Weights of a small mixture-of-experts language model, trained from scratch on English Wikipedia: 9 layers, width 512.
Below are experts of layer 4 (counted from 0) of a mixture-of-experts language model. Rows are named router (the router's row for the expert), down (a neuron's output weights, with its number) and show model dimensions 256-319. Each number is 128 + 32 x the weight over its row's rms, rounded and kept within 0 to 255.
After each expert's rows: "comes before" lists some tokens at least twice as common just after its tokens as in all text; "raises" lists some tokens whose logits its average output raises strongly, later layers aside. This comes from a sample of Wikipedia text that the model never trained on. Tokens count by the router's weight.

# expert 33
router [173 131 138 167 125 126 103 177  88 125 183  97  71 140 135 136 157 158 115 148 159 143 122  86 184 112 137  80 128 104 121 183 143 113 161 180 111 150 197 157 131 111 121 133 110 155  90  83 116 128 104 146 112 107 149 117 130 178  96 128  84 146 144 142]
down0 [138 109 126 151 140  68 225 132 157 157 116  68 128 153 116  85  91 140 108 136 178 152 134  91 108 181  57  89  98 161 122 155  95  76 136 107 147 125  99 156  87 120 102 162 109 118  89 132 113 125 102 152 149 112  72 129 126  73 105 146 170 100 193  99]
down1 [143 169 141 118 113 152  92 127 127  51 126 154 170 165 119  78 140 130 102  73 136 149 133 118 110 123 131  98 158 178 114  81 171 144 134 174 179 101 139 171 125 146 139 160  86 108 156 204 220 136 154 125 135  92 125 117 130 189  32 164 125 115 111  95]
comes before: " |", ".", "–", " |\n", ";", "%"
raises: ".", " |", ",", "-", "–", ";"

# expert 15
router [133 114  91 221  81 136  83 100 153 151 141 170 107 122 151 127 146 106 144  62  91 124  54 132 126 155 129  56 189 135 152 201  74 117  71 162 165 128 203  90  68 137 162 147 111 161 102 154  87 126 150 114 138 139 149 203 130 193  93 137 153 118 134 111]
down0 [ 95 105 162 114 128 104 183 114 156 133 164  68  96 147  78 101 144 158 112 119 117 118  82 138 118 119 131  50  65 101 134 116 193 185  99 175 129  90 156 155  92 172  60 143  90 126  65 143 147  80 134  62 111 147 112 147 144 142 139 145 139 120 171 153]
down1 [147 130 101 114 106  92  79 121 119 170 139 168 159 178 112 161 101  95 181 117 122 131 144 112 149 176 118 129 154  75 170 123 153 111 142 141 154 125 123 132 119 160  63 152 122 113  84 133 112 109 136 179 112  82 125 201 146 125 127 117  88 189 152 159]
comes before: " |", " and", "-", " (", " |\n", " is"
raises: " and", "T", "R", "P", " to", "19"

# expert 32
router [161 106 124 147 142 127 103 194 159 146  96 108 134 135  75 170 104 184 150 135 137 130 119 107 141 129 142 115 125 121  91 137 142 156 130 150 137 146 178 139 142 122 130 150 103 136  73  66 179 162 103 115 128 161  97 161  97 112 123 129 151 129 219  99]
down0 [131 100 108 144 129  68 196 116 171 127 161 169 141 132  99 147 144  71  93 166  95 149 161 112 135 126 160 126 133 104 170 167 130 154 180 170  77 103 150  73 166 166  69  76 149 131 184 211 156  86 100 139  67 162 181 140 124  81 149 119  68 131  99 116]
down1 [161 122 133 128  84 197 108 108 145  82 143 134 144 133  86  90 106 176  56 133 116 122  85 104 120  76 147 185 163 136 126  81 153 114 105  94 123 117 190 126 138 139 214  85 111 140  85 115 121 141 119 151 134  74  96 120  63 117 115 152 125 109 116 149]
comes before: "-", "|", "=", "==", "The", "==="
raises: "-", "|", "This", "1", "4", " "

# expert 20
router [148 157 111 157 128 154 133 174 111 176 181 122  92 152 141 138 162 129 134 163 125 110 126 116 176 139 135 161 123 102 166 146 209  69 149 115 117  97 160 151 148 125 133 175 127 128 134 111 112 112  46  95 117 101 109 142 157 154  95 142 137 124 143 145]
down0 [116 122 161 102 120 125 163 157 101 137 131 138 140 126 137 100 151 135  59 169 125 157 191 158 118 100 105 185 181  79 212 154 131  94 142 155 146  90 116 120 163 163 106  78 132  99 105 166 113  97  82 109 193 114 172 145 100 110 117 146 138 161 144  42]
down1 [105 139 117 145 164  97 128 129 142 144  94 158 123 171 159 104 116  74 144 169 100 165 111 133 122 114  57  87 191 110  96  85 102 135  66 189 137 106 152 147 159 126 109 113 127 115 164  98 152  72 159 110  89  96  79  47 109 127 104 129 154 176 168 151]
comes before: " ", " —", " \"", " +", " −", " —;"
raises: " ", " —", " N", " –", " A", " New"

# expert 38
router [152 133 167 102 176 105 122 123 169 141  91  94 109 133 150 123 133 127 142 121 125 181 131  82 150 128 123 113 167 100 163 113 159  81 119 127 173 166 110 180 130  91 147 120  99 167 106 131 132 155 108 127 156 181 180 113 144 137  65 141 104 104 136 171]
down0 [ 85 135  82 178  67 113 115  69  97 101  94  73 133 144  47 106 146 190  93 169 181 112  99 166 117 135 120 138 120 173  95 110 118  88  92 150 128 158 161  97 101 119 173  98 101  20  92 103 123 115 137 158  92 132 132 116 119 131 150 135 185 162 136 114]
down1 [140 103 163 112  60  87 128  87 119 100  98 169 119 199 153  61 126 120 150 135  94  81 152 133 207 121 195 147 149  58 156 103 134 127 135 140 137 145 141 102 118 183 149 123 180 166 113 140 130 165 141 102 145 186 114 109  87  90 104 119  95 121 131 168]
comes before: " ", "ie", "'", "\"", " are", "i"
raises: " of", ",", " and", " ", "co", "."

# expert 34
router [119 124  70 126 169 154 196 122  92 192 123 123 100 124 150 110 116 117 105 133 167  85 103 155 109 152 111 167 172  83 177 121 193 127 172  98 169 123  96  60 157 121 167 140 105 102 141  80 161 175  83  83  89 166 169 151 114 132  70 181 138 150 125 144]
down0 [116 136 119 130 119 144 124 145 122 102 156  86  90  96  95 103 162 158 182 139  36 107 161 161 114 138 138  50  78 107 174 108 127 114 168 140  99  93  59 112  98  97 103 109 162  87  64  96 130 104 127 137 173 119 181 145 155  95 134 155 105  82 136 106]
down1 [112  99 197 104 128 109 141 138 159 105 159 118 148 149 109 150 110 125 122  84 128 129 111 104 145  74  75 109 166 137 104 108 107  88 170 127 117 145 130 127  57  68 113 127  92  86  77 158 114 113 107 100  71 135 168 132 177 146 163 128 179 128 143 155]
comes before: " and", " the", " which", " but", " he", " a"
raises: " the", " with", " as", " a", " and", " but"

# expert 1
router [157 175 149 142 138 129 206 114  95 130 143 133  73 145 184  97 161 128 129 117 160 161 124 122 109 136 129  95 160 127 168 163 133 176 155 183 140 191 148 123 128 143 135 132  79  91  74  95 118 131  60 134 100 114 164 169 131 102  99 142 143  61  95 201]
down0 [145  99 103 125  99 101 157 112 105 127 165 136  95 103 168  85 110 151  63 142  78 123 124  74  66 109  48 109 125 124  98 107 151 133 147 123  97 102  75 121 119 117 174 144 102 130 156  94 131 134  93  88 119  93 144 152  93 201 100 142 101 143  95 146]
down1 [117 147 113 140 115 105  72 111  95 149 143 187 106  68 122 125 117 174 105  77 122  66 137 128 107 156 131  73 157 150  78 144 127 129 123 103 120 184 127 173 159  79  86 142 102 117 136 152  94 119  89 159 103 178 140 110 110 191  87 127 113 119 126 149]
comes before: ",", " of", ".", " and", " in", ".\n\n"
raises: " in", ".", ",", " with", " on", " of"

# expert 13
router [118 125  71  90 107 194 104 145  87  64 141  96 101 109  89 130 149 112 119 112 107 123 115 144 182 146 172  87 153 117 155 191 124 150 111 136 162 120 131  67 106  81 126 115  63 115  67 100 127 189  88 100  75 129 131 187 118 109 101  89 123  99 148 109]
down0 [129 119 112 118 118 148 159 123 144 147 204 146 155 102 150 145  81  75 105 135 113 131 134 154  86 124  92 150  88 130 156 133 110  89  93 154 129 111 146  72  80 141  85  87 114 115 186 160  90 154 104  68 167 114 128 137 164 154 156  85  97 146 164 103]
down1 [111 163 123  74 140 154 135 138  83 143 154  99 186 166 123 122 160 105 157  96 124 106 135 118 148 124 174  96 135 166  96  95 156 135 126 121 137 117 165  65  97 160 110 136  76 125 160 129  98 205 164 158 109 131 131 155 151  23 190  52 107 160 135 142]
comes before: " of", " to", " in", " and", " for", " with"
raises: " in", " of", ",", " on", " with", "."

# expert 30
router [128 148 101 150 140 142 154 156  85 112 191 143 100  73 169 109  99 160 188 140 166 147 119 145 145 101 148  78 136  89  98 159 147  90 120 165 122 110 153 135 167 119 203 165 146  97  70 133  76 130 113 108 125 157 208 106 109 123 106  97 122 115 132 164]
down0 [ 91 135 191 106 153 119 124 136 123 149 112  65 150 164 184 136 120 115 121 141 140 179  75  92 175 178 133 113 106  82 143 112 126 142 181 114  69 127 115 176 108  77 143 159 177 152 126 136 138 133 145 118  91  79  98 113 134 235  99 147 115 132 109 101]
down1 [133 122 110 128 123 155 127  94 138 158 123  96  99 135 163 187 174 136  69 137 142 156 182 101 145 135 136 141  92 117 134 113 115 153  76 153 106 236 129 138 180 134 119 163  80 115 153 108 144  95 156 140 101  96 135 138  79 184 103  93 137 132 136 132]
comes before: ",", " (", " of", "\n", "\"", ")"
raises: ",", "'s", "\n", " Headquarters", " (", " –"

# expert 36
router [144 115 119 161 134 144 166 148  82 185 167 114 156 155 168  83 159 148 130 169 159 192 117 126 146 145 127  99 153  98 100 162 147 113 161 125  74 140 153 182 154 127 182 178 177  73 109 103  77 147  75 111  72 186 151 130 187 160  82 120  95 100 135 156]
down0 [105 142 102 118 120 109 160 126  59 138 184 142 120 159  89 204 153 137 178 110 136 107 135 132 119 113 126  88 133 158 122 169 118 130 141 147  61 114 141 161 103 168 114 135 134  64 141 166 155 105 119 142  92  86  88 169 171 128 131 139 120 104 115 153]
down1 [123 161 198  77 152 137 144 103 130  90 106 131  36 207  80 121 134 109 131 150 124 121 117 134 100 116 125  79 115 104 157 129 128 104  99  86 109 106  69 125 120 112 131 139  76 200 136 111 124 120 144 138 165  66 142 134 107 192 104 105 133 151 130 107]
comes before: ",", "\n", " |", " (", " and", "'s"
raises: ",", " and", ".", " (", "'s", " in"

# expert 4
router [144  81  75 193 130 139 177  62  94 167 185  97 124 100 152  93 138 138  87 129 157 168 115 124 148  96  72 130 159 157 116 164 142 153 114 103 162 155 145  87 127  98 166 163 121 159 102  55 164 144  50  99 103 172 105 176 143 183 150 129 129 149 110  69]
down0 [156 100 101 155  43 154 133 134  97 101 158  97 146 105 155 150  54 133 106 196  99 141 184  89 137 109 170 147 134  59  73 125 165 120 131 130 123 115 139 110 139 156 126 112 165 110 128 128  91 135 154 137 120 111  95 110 134 144 154 135 180 132 110  97]
down1 [ 82  90 164 107 110 101 165  94 148 138 147 169 102  35 102 128 137 136 141 117 118 132 131  83 163 143 123 139 179 134 128  85 165 110 151 146  64  91 123 117 118 124 130  96 177  68 173 151 146 161 106 177  75 154  87 106  93 157 120 206 170 166 131  75]
comes before: " of", ",", ".", " in", " and", " was"
raises: ",", ".", " of", " in", " and", "'s"

# expert 2
router [131 100  92 110 108 128 149 222 187  89 169 175  80 113 138 160 182 140 106 167 128 160 124 125 191 115  92 185 120 127 130 163 141 116 113 172 126 172 168 148 139 149 116 140 156 174 100 122 141 141  92 119 138 130 102 149 114 147 108 130 155  83 184 125]
down0 [127 128 122 129  97 170 153  87 130 191 156 158 204 146 137 140 151  89 168 154 143 141 131 132  96 101 132  97  62 112 183  80 105 123 146 155 127 182 124 139 115 100 170 136 147 105 142 102  89 132 126 173 108 101 145 116 129 182 134 117 115 163 175 160]
down1 [ 85  65 152 124 166 159 117 112 118 202 134 179 106 147 126  90 153  86 102 186 137 149 151 124  84 177 137  64 116 127 116 188 111 153 112 139 133 134 181  77 124 111  85 152  79 185 117 135 123 165 109 218 115  64 117 121 155 179 115 118 113 129 136 139]
comes before: " of", ":", " for", ".\n\n", "'s", " States"
raises: " of", ",", " with", " at", " and", "'s"

# expert 37
router [134 135  88 146 156 168 128 128 164 138 151 173  82 127 127 112 155 161 152 189 200  97 107 184  89 108 159 129 193  97 153 161 146 124 131 143 133 121 149 177  81 101 126 139  51 146  85 130 146 156  99  81  79 178 138 146  78 113  63 114 149 130 182 166]
down0 [ 83 147 155  67 110 142 178 139  93  72  64 122  94 157 135 101 123 208 117 149 189 119 159 115  75 142 128  97  97 109  84 171 120 111 121 108 106  67 155 151 180 173 179 137 130 102 160  85  89 161 134 129 142  99  83 149  64 132 164 102  95 127 110 145]
down1 [135 110  66 113 154  90 103  90 121 157 168 114 201 152 163 139 109 100 124  75 169 108  81 152 103 165 156  92 151  56 121  76 137 122  86 125 102  97 119  78 146 190 105 150 183 180 187 112 174 119  98 140 159 144 170 118 161 101 132 150  81 155 149  93]
comes before: " ", "00", "0", "1", "5", "2"
raises: "00", "18", "19", "20"

# expert 3
router [114 119  78 145  90 145 173 108 132 170 160 155  85 145 145 126 116  89 153 157 106 193  74 191  94  82 167 130 142 122 167 196 130 128 127 151 140 213 187 164 132 109 127 154 153 119 133 100 140 142 139 144 104 156 153 131 102 140 130  89 128  84 129 165]
down0 [ 90 105  90 103 107 145  49 163 119 120 156  92 121 104 163  89 101 127 119 142 157  98 207 108 117 115 140 136 141 114  52 170 112 122 144  38 122  62 140 148 144 104 119 130 168 134 143 108 115  54 140  67 136 112  83 137  89 108 126  94  77 125 140 127]
down1 [124  55 141 136 139 205  85 172 127 118 145  67  62 149 138  81 153  80 166 139 136 115  84 125 123  97 177 115 147  95  95 161  85 150  96 183  92  84 142 202 176 125  49 156  81 146 137 117 106 137  98 107 114 137 163 141 135 128 112 162 141 141 143 126]
comes before: " |", " |\n", ")", " (", ";", ")\n"
raises: " in", " the", " and", " at", " (", "."